Weights of a small mixture-of-experts language model, trained from scratch on English Wikipedia: 64 tanh GELU neurons an expert, a variant of Muon for the experts.
Below are experts of layer 7 (counted from 0) of a mixture-of-experts language model. Rows are named router (the router's row for the expert) and show model dimensions 0-127. Each number is 128 + 32 x the weight over its row's rms, rounded and kept within 0 to 255. Numbers have three digits each.
After each expert's rows: "gets" lists some tokens that make up at least twice as much of what it gets as of all text. This comes from a sample of Wikipedia text that the model never trained on. Tokens count by the router's weight.

# expert 59
router:137171142162179140194085177145138138114084147127118155202141097178109161128087178155137158145178116167121167088159109164083136118120137203184161149144180155150132113088113156060157142093145115096122127116099073153114093135101152136117106139177111070135096098074144157182079148106120142149143159097090082089174138126072091107106145085182114117096117102089145106100121068143115093145138
gets: " cl", "ac", "ic", " of", " Cl", "ated"

# expert 72
router:139173133118140169188114117159140122160081116148179163143147121131092125132149109083137135135128091166137167132130133186085094096176153154166139142134127143134136106129119191090128138098182137106151150098114085135123129086154210159166142127175146093149083102094094084176109168160056066140153161079104085074188128148147129129080160057185166100135163099092134110078064115145136122161109
gets: ":", ";", " |", ",", ");", " –"

# expert 33
router:136139127148131142168094134151126098090094121155158193146196131141124157091058139134079064138167105121124140087107125142124164154148145193187141135170171157115146148112183143120101079129128121087066131179053075163117129120115174150137130132182148134182121079117085096163057153130134118170146172077088079129150145126115136083115157102189145098110139117144142127104080108169076109164099
gets: " play", " film", " work", " team", "ing", " album"

# expert 45
router:164160138158165141143082176158174106224085130094159156122143123153160153080114132080113123123153099140150135098154145153123105132196148132150140113149151140125151123138148128118083132095169123103122139074105111168116030106079152178121120149196200076158148112150138090124069163157092119154113147126113083118168165161072085136091216097162115107084113103112110152102110122125109082123098
gets: "al", "ial", "ual", "ical", "ra", "ular"

# expert 73
router:124142106190161181126106191100118123141056127128125164157163117131079147126145128084099139124174095116130160111127149155128128160157110160124081138195151173152211109116119159061054101129162078117146113132078112190115069131110136130152109109176171104125120050124125118164078168168076082136136181089115078112126181161127117117113170119155129105146174113113122118123142145169066109161139
gets: "ast", "are", "ight", "ine", "ire", "y"

# expert 36
router:129159094162121161098118157167149112167103126175182187113139103113089132084130189057108086133145104112135141102146110165128132134177148130139127128164156191131169087121142126083114073079101109119113178153081096130130053133065127156151144164186196133153143099071079064156091142125146065197145130062107113126142160163135111127095111140138134097096161137096124125119097114184113133174138
gets: "ist", "ter", "ive", "er", "w", " new"

# expert 87
router:150147095169121159156077199107179079120111167148122159163176114144088148138099178130085080157187106166183141131120109144083140109138148170142176168131181173163141108103164126126130070045129124162100147104096126148072095115127134166074107064134148101139156108108108063181079114132111110143139185117085118123137185130147089122100130108158156125084145070143147088104101123143108094160161
gets: "ot", "es", "in", "as", "is", "ans"

# expert 30
router:136120129135163169136146195215136113145086130140144152123138077114124170130056121091090139151152083145159151145085141135092101161121123170165157138144114160128160122110137195123117084081154132081140159096107086139120111128117131142131103130161135112195118112098062087166091159154102113132188144075061119104161147161059092102075195103131133098104163102135162120066072128168131107181144
gets: " as", " that", " to", " with", " and", ","

# expert 81
router:159118101141180120118133169126093097184110156143133108123137164106131186134149105090083153190161082154129170112145134153129149150130179134152145089193133155183130134140137154100113106111113126089115156093106131173065067093114181183110112053129165104178157101099073165155083131187062105158183165092070113096129146136083094084100161134171159078135142107144096128128093111122117135156166
gets: "re", " \"", " (", "e", "le", "ap"

# expert 54
router:187157059117114149149132189166151102157112128158174188192129081097076115076130147122118132099153073123125153134161099149102136139172121136145140143155139142140173106133173134130100088134127117118114125151105138211121108117096162190142125103166156104167143073097124074144085134131086146150173177085089069099147112177108086131089150123157114101081163111085163143125068061136083141183106
gets: "201", "200", "199", "198", "197", "196"

# expert 4
router:140225134127135134177088178182180146167102126197119123110167145134098185075146150120073116175157115128168127118138130128118092158152143179142175145145170176154202146095106124093080127102127089133121140095114100142135068115103157131144106098151163092119133117080115104146097176170119135167091132086098098094208123138134042093095164103162120144098105117097166129109115081120102091116125
gets: "el", "al", "ig", "z", "ag", "l"

# expert 71
router:148178062135142149159129147105138124153130082175151136169117075130089144083102101103126160142128056144186174117169176168125158154137132185197155149157141135177156154119166158118137084090131101133144108139080133150130092116111145144119129102145149091127136166078103135205071153169121146154147125119119107086145144171093110120104176127176145100071112147033122088132045096165110091150129
gets: "201", "202", "200", "199", "198", "197"

# expert 7
router:163138108167153124106101122122154085171126098107194111167143094142120098057092105057114113120139114120129139099166148140134168175141173134138151183162170137172153091111170146125127133095123101095124127130099089109097058157067125197156152069150162091201118087096133117160154135163093093178193135097116086095150163194134094125124129047170128122105140103116133124118102116168097120116180
gets: "f", " f", " F", " ex", "F", " cont"

# expert 10
router:116141092138173122117093167129144103151110113126130091118118132091123168131087118142104113163159113120129138123139117161147179153167139190195151116198145111185158134124195160118147103093141112046099133122078095159137080108098182152126119141160141095176140142085073130171036103155054080164136185087121077093169171173133116134141156102142164119095179093118133130092107092104108084146136
gets: " |\n", "\n", ".\n\n", " \"", ")", ")\n"

# expert 88
router:174134090168112176152070132201146078143094120160133133142171081157151178097106149094100082152131073135123133109170123127118154139112159138176155101142146092149163137131177155122074166057073110137103163094057096121086093092108204163112144073157146097141139070136125089132126131122089088129146135102071094133159133180111133108117138090152195089079198115144156121121126127152099114142116
gets: "s", " t", " T", "7", "3", "9"

# expert 2
router:129115083143126132173096119176162085161118152129155158113146138111124114117088150102135145160154098193144158052140100238126120121151169147124139152177169147149183085065167138147099111114136133098143160138110135138096085103118138117117114076162183107146090132043090135123110141196099081173137171124116119102104169138103112114097161126151156143077158081101122090101074098153113075181169
gets: "il", "im", "id", "et", "ul", "q"

# expert 44
router:155114036179119144152072136122147115156068106133165137127173116116099122133125153122096137173164089173140103139139169154148134125181152153126141145197137196186111119106181150080137101027074123132087160150106111181077136138068141155124107098195169146190142106084026140148130137177091117148134125091098116083143153132107122146120154095123156113125136132123119120112096127144123128142118
gets: "er", "in", "un", "et", "ers", "en"

# expert 37
router:167168074166140178180103182165098139117093113154152141120154150142108105107077112123115103142145096159145177085155124183064175141148174199224119106150168177180134103102138169125128121112142108106100142130103133152122125119118130139142092085168148089153123086112101114142054153159087093163144128126112055092130114172113110137121182106198161092104136111109185114102123089130061112136131
gets: "0", " |", " September", " November", "/", " January"

# expert 35
router:174135066084105143152105135159139115168108116143154138166105102122103148078102130072115161156116102137170139130179166167097130123157161143143150127160125150155212058097157205126106088140141118088139183098126125137083109125116165144140120083133131087146159099086122093147064112164068101133210171083086090129182134133123106165100156108190111120082156123080131159116119070127104133174164
gets: "A", " P", "P", " N", " C", "C"

# expert 16
router:148131121161154176137084164130126136124109152138145144196153117135130139114090178131128129127174130171149137112123169192106161148168149157130135133114163112177158160114200162068055089111107131099146107131123130173109115103101135139101134066151110095166139076075060095131102132199122115167157163092140108095179148097106021115091154130140154127086099109067172144164076105123084106122148
gets: "ad", "n", "m", "il", "g", "d"

# expert 25
router:153143105146115189131061160150156085130102108135125142168183058128090104094081164090081148155187091141156151118126162160103128097147168196147132179145159161148160159173151111081085099096147135097117145109082094147130086133103132157113115148198142128152132090064115102118116173133119098146109117123102113083202116166094082176118194125162178119135159121097084138106104095121094089149080
gets: "an", "a", "ant", "ia", "land", "ian"

# expert 3
router:136123110142136166132115160135157104145100111144127195175208085133114104079085160061134080104110116129146149122153160151104149128179132198147128135157169111152134120144182136068079105135161117074118119132080097131146070094100125157148128164202170059160120112123112064157071192157122062168143157136114075113154148130114101142123168091178105075110162121138103133104115106136100090140101
gets: "'s", "ian", " National", "ical", " University", "ial"

# expert 51
router:169133049142129146135108204179161084108085123158137112154148058112126142105124130114105137155155100146152135057117164135094127132140143192138199105172144147114160162069142163132101086083115095109169183144068102186092125118094168151104108123182145109197092080116080138149121221131108152118158126096117066095166128147125147141082148091158147137139109106106108127102123107145092118139139
gets: "ed", "ated", "ing", " was", " ", "ted"

# expert 80
router:150182115142153140145075134144143095149074149126166123135143094124108106124109127081123119174175098118146124135150144158080139174112113185133145186149187131184164112131156161151102129088175101042112113151085113130072138128099189190147129093109140096155129149087119092154071112165119086151138174103067115102200144186123124111126166110163142093061115140096132096126080067091098081137146
gets: "C", " R", "R", "S", "A", "P"

# expert 1
router:140171112154135149182114151124190125118087138136129109124175119121109114135103109091089100155086067152157171112149167186119114150163149148184160144154136121204128128153181185098147116072142104106129162151109111130120120098075172154147130128153137083141110135099090091173081146160123087187138137098111109081180117163127134081082110065149215123065145117097129115131063106172098083165098
gets: " |", "|", ";", "-", " |\n", ":"

# expert 69
router:110143127127127185158037163153180112151096150154156121151135105162068133116111150131086122129140084141139160133095158131105130105164149189137174124172156166175127118115172131119076098076148057112121165113094078148108093118074116179134116121181135098153140096081122064126116133140122105153149178073124139146173148156127116130118164111156218111112132048090165142126101117112091048136119
gets: "a", "i", "o", "an", "u", "as"

# expert 75
router:154155104197078128146099174158150153186098107146193141156178103161156161086085159076052094154162104170138185067139132152125127158117148142174130170143160153158120073119136164083060109062147109101117122121138120174123117155119127128100108060155125143163092082127140149129092197113102105142138134100107107116147178169136060108146120117125131101101143096115133153093076109131098112183167
gets: "iv", "if", "ri", "ov", "ot", "over"

# expert 77
router:132166129176136145145122165129171134122102133135155146123192107118074122118113124103134140141095089158153139086157172205088138153136178130173178142157146127167162099081166186112133113098137065137111166160084097175104108127043190136109112137210145111133134137113112101164085132156126091166121127082097143105165128157103129114073132050180146088088125085090101109097074130128087092167124
gets: " |", "|", ";", " /", "|---|---", "=="

# expert 40
router:112151113138139204161105182191131104121102094171178166119137080120084138136130165071122114166157038164125147134103161160110159143117127163189187120182136130135152083150143140102106127083136100118116134140087132170106119104104185136129145094174132058124147112146082114144101132138111096148145159111126107061154180219087099116114140112167170091107191096135172088155144107107098093133135
gets: "1", "2", "0", "6", "7", "4"

# expert 11
router:178138073134174116171130139158160091142068152181155118153161089126040136122101154115115094141099124154165206115121120115120144155129129157158139141128187107147159123077161124084106126111192116067106128089134121185111119114096182160108139140143171092189093045104109105120117168158114159175164139087076116116120170159113113124101126092176200123102126127093151103085109114117109086172152
gets: " st", " The", " the", "st", " St", "The"

# expert 34
router:145182102113134156188071141146168064113108107163165157157121083141110150130081141111115099155147077133203122143105116138083147131143167163132144180172165135179181127119153141113105127135126105058098146137131098139055121097125151183139116115131163092153124106072126091115056112141124120157120237100061125141165146207132121111121131107145182093070113107104112131136102092127094119138127
gets: " K", " J", " G", "j", "G", "K"

# expert 64
router:191117069175166132142138181163184119134068111177225155112165098134154146121139158115091112161124125133115180100116160152078141116167144216144117187145115159128138088061123148088087128118147121088114158101067108144117102156117167146114148116161132116131071088090113114134104134147094130165145141085131090113137154181098132061127165065161132102110132099132122142096093116171123112183174
gets: "ing", "ed", "end", "est", "ent", "ust"

# expert 83
router:122157116154160175139104163138114049142116130155182187141181104158152145101106116070090086158206109163105146096150156122137152141156128153136130137174144127130150144112164138104082099108139107114095122133059105144100101143110153127173119104204129081161117092098104088158062109118113091163138168113068059111144201127120124114110155114159117064111151087148157148074118145167084072178113
gets: "ation", "s", "ion", "ations", "ions", "es"

# expert 95
router:115185115129112125118101199192145089152102106159121128142142154084079130110099132116130120150144103147132145098141121216112161127121136157173125160153179106159140146137173164108150103081145097109170164100091086141092102143141166164137119124180108071149150126082114055162097173127091149177158163104075062098161163128135084108049165108168148109106158131119126048122066132100132134165116
gets: ".", ",", ".\n", ":", "\"", ")."

# expert 24
router:133152106151139160172124208143098106135076090173190105128148115121109139120094160140138138112167098139158136094138130144088136108108129170160110140212159125187135118115163169101133084095127116113069154160109108137119094130085145170099107124145132079154102136097114101160055100193072087151138156126097120064132125188062084116086123122215183134102141126106184121102104078138139089139143
gets: " |\n", " ", "0", "1", " —", "2"

# expert 12
router:137177085132121159172090159106189131123117149177148139196139152116084145117118153134076147153165106153205177117125151161064139154126135154125163167137156129128171136118175141136119085083101069096107139108094112143108088079122154154130141111146136119139137123085059099153131166232130139149201101128070094091170133176094049129088163123149150144103112089121125106094085107158105111141135
gets: "g", "ad", "ig", "ud", "ill", "ind"

# expert 52
router:154151105173106142145110181162133094124092130137167127149140069125115148076050135115106153163125103185162188085133143177112128169125139164186170117176142143153152154132184193115125117119118045118149102102111120130113112145100205178114104093134160099144120089108095125145075177152114113154133164116109093063128121160115111136070130054163137124106119111104172105062119066105130110169147
gets: " ", " −", " $"

# expert 41
router:147155123138168119169138151165198079161087133159143123214155120164091157085088128086101154147102087150180153128151133141101159137122149147137172135161135160190154139145162119127108095107127117047133154073130107156119074147129133148156093126105180072180135123097125143150110150161090113164185157083077095112130113122086107078055144135170168103082119105135119143057109102160067101130145
gets: " re", " A", " P", " S", " D", " Al"

# expert 62
router:141136086144143152153121162134215111150129102170140165177159122162088140073078139124098122116133137129185127113137168133111149152125135216172180168129129158150148125143157182081130101135130092070117127104081135131144075099099160132135119100117155072149153125064098089169098157152112123158166180064107132092121159154148095107113179105170157062082120071130113134103141101189083090093152
gets: "\n", " U", " South", " West", " New", " S"

# expert 50
router:139184109136123146169114148130108120120093115189159161166181094104152144089089104113094107104150125144146218114124111134120171144133136157156121118138152157168129107136222189122132084090137107114143150141085064154128045107090190157136136129106177126154147140141140129221105138155094098166147145107108104113135133159110124132105177094179133104064101125082145110104116061142058089139150
gets: "–", "th", "201", "200", "202", " first"

# expert 89
router:165172096208134169134118143158124050131111099156121093208158063098133122149112124090121151117146093175126156113148129160126137119107174176145153141154150141113123125106108155090143112088149105096137177095107106139087127171115140138123140127144175080155117093103113145149104151183051130171201122089116082098138110142054103107071194086127145063101168099122169113079104107147138111170132
gets: " of", " in", " on", " to", " In", " from"

# expert 84
router:160146095148190162170107143146130121178116088169139144149147124129115152094133085102056131195102086150132178107141192148161111149196187121169100119197093129155131127101136160090106108057136139107123151139111136172106118129083122155127128071191171102128098128100097124116119165144094132160161137127084094094138105117093100155144181077150154120099134052130122079135112103188089073159082
gets: "as", "an", "ir", "or", "in", "le"

# expert 70
router:112132091146183163130090127149183085165108124148165130166165079162105149084094166141122092139134096121118170134193149141140180095129152142156090161147155179140203146128174168070099094136145104069116180124085084149086125143083168174117134072118091098175125101139119103167105151148106124174213138061098115086139143151086117084077144123124152120083121108100109147124142075124108109146160
gets: " B", " b", " p", "b", " C", " W"

# expert 32
router:153179132139173145156129153153203098161081127173138148131158122131134158119064164102081128167148074110143131125129130163106133164130147150155124181104110128218146107120175184076139086067130139091096151149149069175122125139146186139093107123116166105178151114078118062136093131152111119166162153119093134090195111130100094119125128117175142088071168125104100127139126058145064088135118
gets: " L", " N", " J", " W", " H", " Mar"

# expert 23
router:150127088156139142165076146180148123133092118138123090184161093091107118116084160132136113084144121194155173124086152200109117163121147165162177143163119113141149147122160151078127128099111084052124133158096072156118127164119130189125099106133207115158078101109125122161114154135140094173213123068109109108137124158088108075090114091157150094089183138140121132108071089145124094162080
gets: "-", " of", "==", " in", " on", " w"

# expert 58
router:119157089139127183152107155147109126141060110166144157128161118111101099098109155072120122119172063144112163121129141150099112150129140138157118137183157133166141087132147190088124137093114101114094120155090121155083074120062155179125136100139113089123134057128090126154064116208118112174155150118096126084138162220098105151077146129212150071101113147137169107085122098106142079155140
gets: "1", "2", "3", "0", "4", "5"

# expert 92
router:108146100140140169154073166111127125205073122211185180105151101132152135102102150084102133180122098099145201119149148159069125143130164185154165129172154165134155109137170160113113058152137141099104127113117103159068116141104161144087162099152146080144135110116131102161114180221066084164141181122127133087134129145109137100102157147204139102117132158126098113135126090143118110157145
gets: "0", " E", "1", "ort", "4", "3"

# expert 14
router:126147140117100151144077151128164104132118170133116162191153097180080144117105165103068123152146089138151124100150139154100170164166148164113150120163206128207134123130137140136097076099150100092070160101120098149083107094119142129165141125127140098124101109118066065172088196142137077175189170091116116121147141149143077083089149145176160133126111108114129106109038075154112118170143
gets: "ag", "d", "ab", "p", "ro", "l"

# expert 91
router:173112097117156144153110154163169083140108151158140158143176095118099114097131110117120149141159091128181175123125121168094170137112122168144122136139146144131150172130154156118126128079150126081132126095119086132124113131097202153123104134214139044173125106067108103156130160146107094157147162115037077126178105127136067124079138067122175095060152101065154122104085134115127112204107
gets: ",", " and", "),", " or", "\",", " &"

# expert 67
router:156198126142102145148099156099141124145079129177147144187116136136131157137121122126082169157142095177140167089082134143124110156148169138155127151243160144154217093141125151092123121132121081078080143115073110155104116095137144162167098138142141133136142102103060111113132161118081094160157135117065082126134155156078118102134162131143178108152126054098119113073095113141067098178102
gets: "y", "and", "ay", "et", "ow", "ud"

# expert 49
router:146126082151178135155087152150140135154117130186133116179131109146126141067119207103140123113173103139183144075082146166120139127137203111145176177178105165144120127140139189120104136096095090075138156104102139183121130140137149154157129088131167105100101092078097047133102174153157114158168149102095116087159145197141078121101126095109133084048119123114119089092120087111081120163145
gets: "v", " w", "qu", " W", "w", "ew"

# expert 57
router:173131107183191146161135136163153032122120094167140129123186108118122138094083153090155079147163110187175114127140109137120122130120132150165130117164144187180156114091146172083151124113157075119114184104100107118114091074124159154142126084114136070131129089125097083141107119173095119133176135109118097057158148143106100164135157085198137133109154079137146102116132030129074104120134
gets: " S", " s", "S", " H", "%", " N"

# expert 19
router:135120097191152147141141178180136076162074128199147121168138092098139146116079100106110150106127114206120134062135144164092139168187147178124180147137159136215165139135144184113141097103127118112158113101128108120090125117060150149157105140159175106129105109145127103157058153159085133132163160082080082125153143121145107134090158094137141087139161135111108141103078112123070105192084
gets: " the", " was", " his", " is", "'s", " The"

# expert 93
router:168164092137147144130114149162155081147082098170150145154166118109102133075144172099106161150119110190122211088125195138126136140153163143164168121128134144153158102091114157144112110091153112129089158107120109146092070144124128172106134052096183041156143099064116115113107111178107135171130164142079102065156195157113114115119170126143151092082173091103168092124107076149133126154102
gets: "e", "h", "S", "D", "a", "H"

# expert 38
router:191190055126114153204048152183159093154111126128143145149137130169089130096088190138125162129163105135159118111111195151124155105152147151167119102153138157183163074131162167075088076124130127117133179067139104139099105136085123128111115101125119070116161096089102070155090132158090110111149139102108110100127141133140062158147180127176134114096122117089125150092152114157130083182159
gets: "us", "a", "i", "id", "ic", "ae"

# expert 15
router:153160113150177152139131176132144068121078122189119102162141115130112136124098134120107144152161150106098170121142117171109132128144126145127198147117160129155134094080138139077087116116142112087106111102066103155110100137069163146169137113200202065138106121116130071225068162172115136133144129134115057108203133125144099105140153105143147100139203103107152148088079108174089107125157
gets: " is", "le", "ly", " be", " was", " are"

# expert 9
router:113124131131191154134080176179116100152108116170163156127143110134079150111099137120061155124205114135102152135108129120117171187114132182161173167177157126147144114107168142096113076096094133124146156112107101131107119149052183119132068117145153070164108052142143064140077175164126098140147120128093075114168203134076110097108156140123154120105194114107137128098129118149085112180142
gets: " he", " it", " He", " who", " which", " had"

# expert 28
router:137177095143137156114112153145144086147115146183152174130183103132092126107100146073077096166149139158126113148145150164145156131157115159121098139136143174178175126128141151062121085077133120137105139168090127170113091127103143114144113125215152120164121088086084123148114151140123102182114129074126105035150126109096121105113120131196154053119114048104168128134137113151107038192112
gets: "er", "or", "ers", "ors", "man", "resident"

# expert 68
router:163133127140179170183075133199138080187148134140195148146168093134153129078134179136090100203143119130133187078143155147138130156123165128149165138153133165155185135096131147110065136108092095128092131140126052133077094147090165151157144063169147075127075148100159112181130121154106126122177118095088151040153133153113105110099148106135117133095136120110126142084090093139111095133139
gets: "c", " r", " s", "pl", "ic", " c"

# expert 78
router:141141077152159176134077172175126106117099146172170175134147076111120131084106093068085127165170012137092164080162135166140179167135167157155160128174126135156145099139126154104100102098162141139120130136106138162102108123100190131116095109190139116137157096118121108119059160133146114161171203115097119119152130201080139105067138110148138114092160114128176109086122125130086106138129
gets: "5", "6", "8", "9", "7", "2"

# expert 76
router:127124087131117128147132165139186138163076118130153164134133155112162148047091162141115134149121108164118148105102167190155120134130175153161164109124190107139135141113140208125098070105106133081120129144087107155114091117114122158162070103164146096121100102141094123147086105188124109195154141127131141101136133147108088055089161121136164109076188119121118111120031080125095109218168
gets: "our", "ou", " a", ".\n\n", " |\n\n", "old"

# expert 47
router:145181138102169153172114135209194101171113098174150185108177107133163179110111160088092099145127076110155163079122115179113091121143180184120161148117133102184184127104150130091118133118127125103137188090155066201045080127109205145132121079105151121163111116149099109164109132136093140152131155112107135072148168119072101117102138120154136142113124114107138089108101109092107111120133
gets: "l", " l", "el", " g", " L", " d"

# expert 13
router:122156114160130141133106190170148047152125126154165101168164071115100177098088126101105138157126116180151174118159169208133133134107144142196150121161135134140140130155169186087109100115071095103151114082075114145118101144107211210154116114146156102155112070119098122133091151159080090158141184105130128078135128160130135133061135088149144126098099117125138120086128074105118114172167
gets: " ", " (", " ["

# expert 0
router:150174088138100152151058153185143146149087143186142158153158123078047137076023180116095101151136100120134155137129107124122126111112121185172128146135158161189136104154140143115130052099144114139135163130079096134112108093127145139096132127155147115106130113095105114192108143201094101162137159100106138124143139157132093136120199093155173098100156118121150073120137106136107055180089
gets: "on", "an", "0", "ight", "6", "id"

# expert 21
router:121162098161127137161064203114176133105093114161123152142173133129114145090129166154051085142163097152143162134095210165108178146126155182149127189135182177211174147110153124061071103090118107115126104078090095132109120110123155182159121081135122111125150108106102081128094149166122107150136128134082123129144144164104077102073149113135165122103146142123151133114089091172076161151133
gets: "ab", "b", "ur", "en", "am", "ay"

# expert 8
router:187173087161141184137136128188130115126113106107153150156106112154129151125104190122136093135154107140139149081125140156114166110109143165170166146157148137146179143016135210123118143087144108109134131149094094164116113104094125134142112157228137082169131092134082096168096138187087140131117115094101118073145150108077092104086164073142152101148146098113132145076102097150082077165121
gets: "ing", "ed", " and", " with", "ic", "ated"

# expert 31
router:144136093154193144161108200129195089180107110179170198129189136109138156094148133117100107169157104190140138100175092172129150151116137146146117181146165111144138135100154142094098101104128090078146138129138123125084091088093141165120147109121131133146084119124120100153112141162076112103141153116086097093118159106103018166064128093150156167078159074146149129113142080176125149150091
gets: "is", " h", "ac", "us", "anc", "ens"

# expert 86
router:130155115147118184130086172143144117141100092157155134114147090126120144159091168104112112105134104144192121128098102123110082150103148157134129151126130115150153117105161204113128047113125107080134177124087097131130129144133157170110156149167151116191123138095098097170103153174084124134160136074124086068220145134102109092084157099156135035080161092081191147093070097156124124185125
gets: " to", " by", " for", ":", " with", " of"

# expert 48
router:135155112119151145110119177198143089120113117150158191144134120107118122118105103078126158173150118148123164088129130211130149155131156165182137177187120118118150157104148120098120086106161087091122136068140073143088139121114152145128101135177125121144125126107131105136087178138044111168142134060108111070192185153103081132042136120167195063125142130134170093100077137114120097147138
gets: ".", ".\n\n", ",", ").", ".\n", "==\n"

# expert 85
router:135136117146140138127105154121098106114147105192134133145155102122102145117117114087089135167122107127154220106132149184118132164126144160145134148154157130184157121126165182110128104103150113110110152116125122148110065139110154178151137134147188115205094106109061111149137150146066096169161203109072102065144127107112123109079147064217175133097134117105163142117021107131112104111155
gets: "-", "–", " (", ":", " -", "\n"

# expert 82
router:132121102098128112161112133173130101154068105157193128122136132136099101126084140137110093166130112131146150110106123152095133118111198144155157157162134140164186100112138216098115078119134102121122137158098107151126124154068184149145163049170155115161137082142134120147080108161101118152167124106069084054113169171084127148096155110198173025090149119136147116128103080119077135126127
gets: "-", "\n", "6", "5", "7", "1"

# expert 6
router:163136092139130155166109157140140108140118120163222142155134141110124134118073138095132129187172057127128152073118119157109133143172202170151125133135182127190143143139167144134130078106121106106140130088125124148136097105131189143123136134131116121172093070090096101154146148161091118125153123107113092076131152165083077150076181030166174079087128103124141169130107061102071125117161
gets: " ", " |", "–", "°", " (", ")"

# expert 74
router:183142089146105172143111174151112072118101154123118166206167129119145162117082175094116115153152080169191158111110148149101125154116141193159170132149189106144173120104128128086123092099139129108081138137110120125115112106117146173103129127163108120164138042090042094131086129157120127176157129096116057104137174129097145121122140128138165127144145045149148060110097116180078096154109
gets: "ing", "es", "s", "ers", "ings", "y"

# expert 55
router:139167121116115210144058137144139084157088127129124164114160093153057120119087171130036154153206075117125137134131150136110151140149132154167159150167156144204125129159159142087113121107135123102104133128045079148129098120054170158121082141169131081152108088098122088128088135128126101155132138087124077116156141144107111121117167108177171115105145064143132141122129126111127071181078
gets: "a", "ia", "i", "o", "\"", ")"

# expert 65
router:160136121167171155126126153124147145172076144169105173166133110149092111074127160088121089136123101156112154175117131157157126138160159138160130095182150165184157123144172111075118138041106153124162169127125090133096107110084138125159114057121154108126146098127072108141108196156096060180157146085084120098142134124080110100111189118152213129124135106080121112106075110180127095192110
gets: "ar", "on", "or", "he", "ur", " ro"

# expert 22
router:095162068139153169174141176140169112163064153150196192171145096119135112106101122076100140132175130128116170121118161141099141114153164146137117165122189150124155128136172155112077091118148105126119182088064145160095057074098160138130124119198170093119141036108142096126115189158106088128154099097137111129147120121106130170088152110165151126088103106113111114095104143141104086199129
gets: "ent", "est", "en", "all", " part", "ast"

# expert 27
router:172143108143145152111107163161175102200123110139160102117149141146068145107113130084080100140202058164110158104163125162157139121152154151160099158175145111192161138154156155133045135126108098087129166148137088117125076144086152132114094118127176136151131136056134114138107103182086113132128192066109102102163166117108122068121160096130170090089133068098107152135066096102102096147138
gets: "i", "u", " I", "I", "o", "ul"

# expert 20
router:131178120152133106164096188178175094138118055169134193156134146097122111130118128137138134180115099174138115108106137187090131106111197154152161145170143160173134101132150133105109131107133086077133190087089116133108107113072186136112097097158191128109109103067130141179143167130119124153204175085124086064140170123141074159118129137148144082128118125132071172113105112101089075132156
gets: "\n", "ol", " (", "em", "-", ")\n"

# expert 63
router:171155113150151148157091163123171131148085074171176110202192154107116159102121127115144129162146130162140163083109135136107117100166155147150124168138129203164174117068140161106094096095083116097163116153118120139074129094108169151157144092176192088157108132068103108139103167184105107131164127134126115139132128119102035165112134102139153149102110118064167103082089125108073073172114
gets: "n", "g", "om", "id", "im", "od"

# expert 29
router:127130074161164196152113183126151084178077113118175103153127047120121114090070146081096135107127107125160158126141111151132121126192146170144178153149171129126146108112156159106062105136153114069129141114107137172131110128026189149128108131126146103163093120103119120122091116182127102146148164083111113093145125145095111106090184101144218139121182129093127125080115109125116077179151
gets: " a", " the", " A", " an", " The", " such"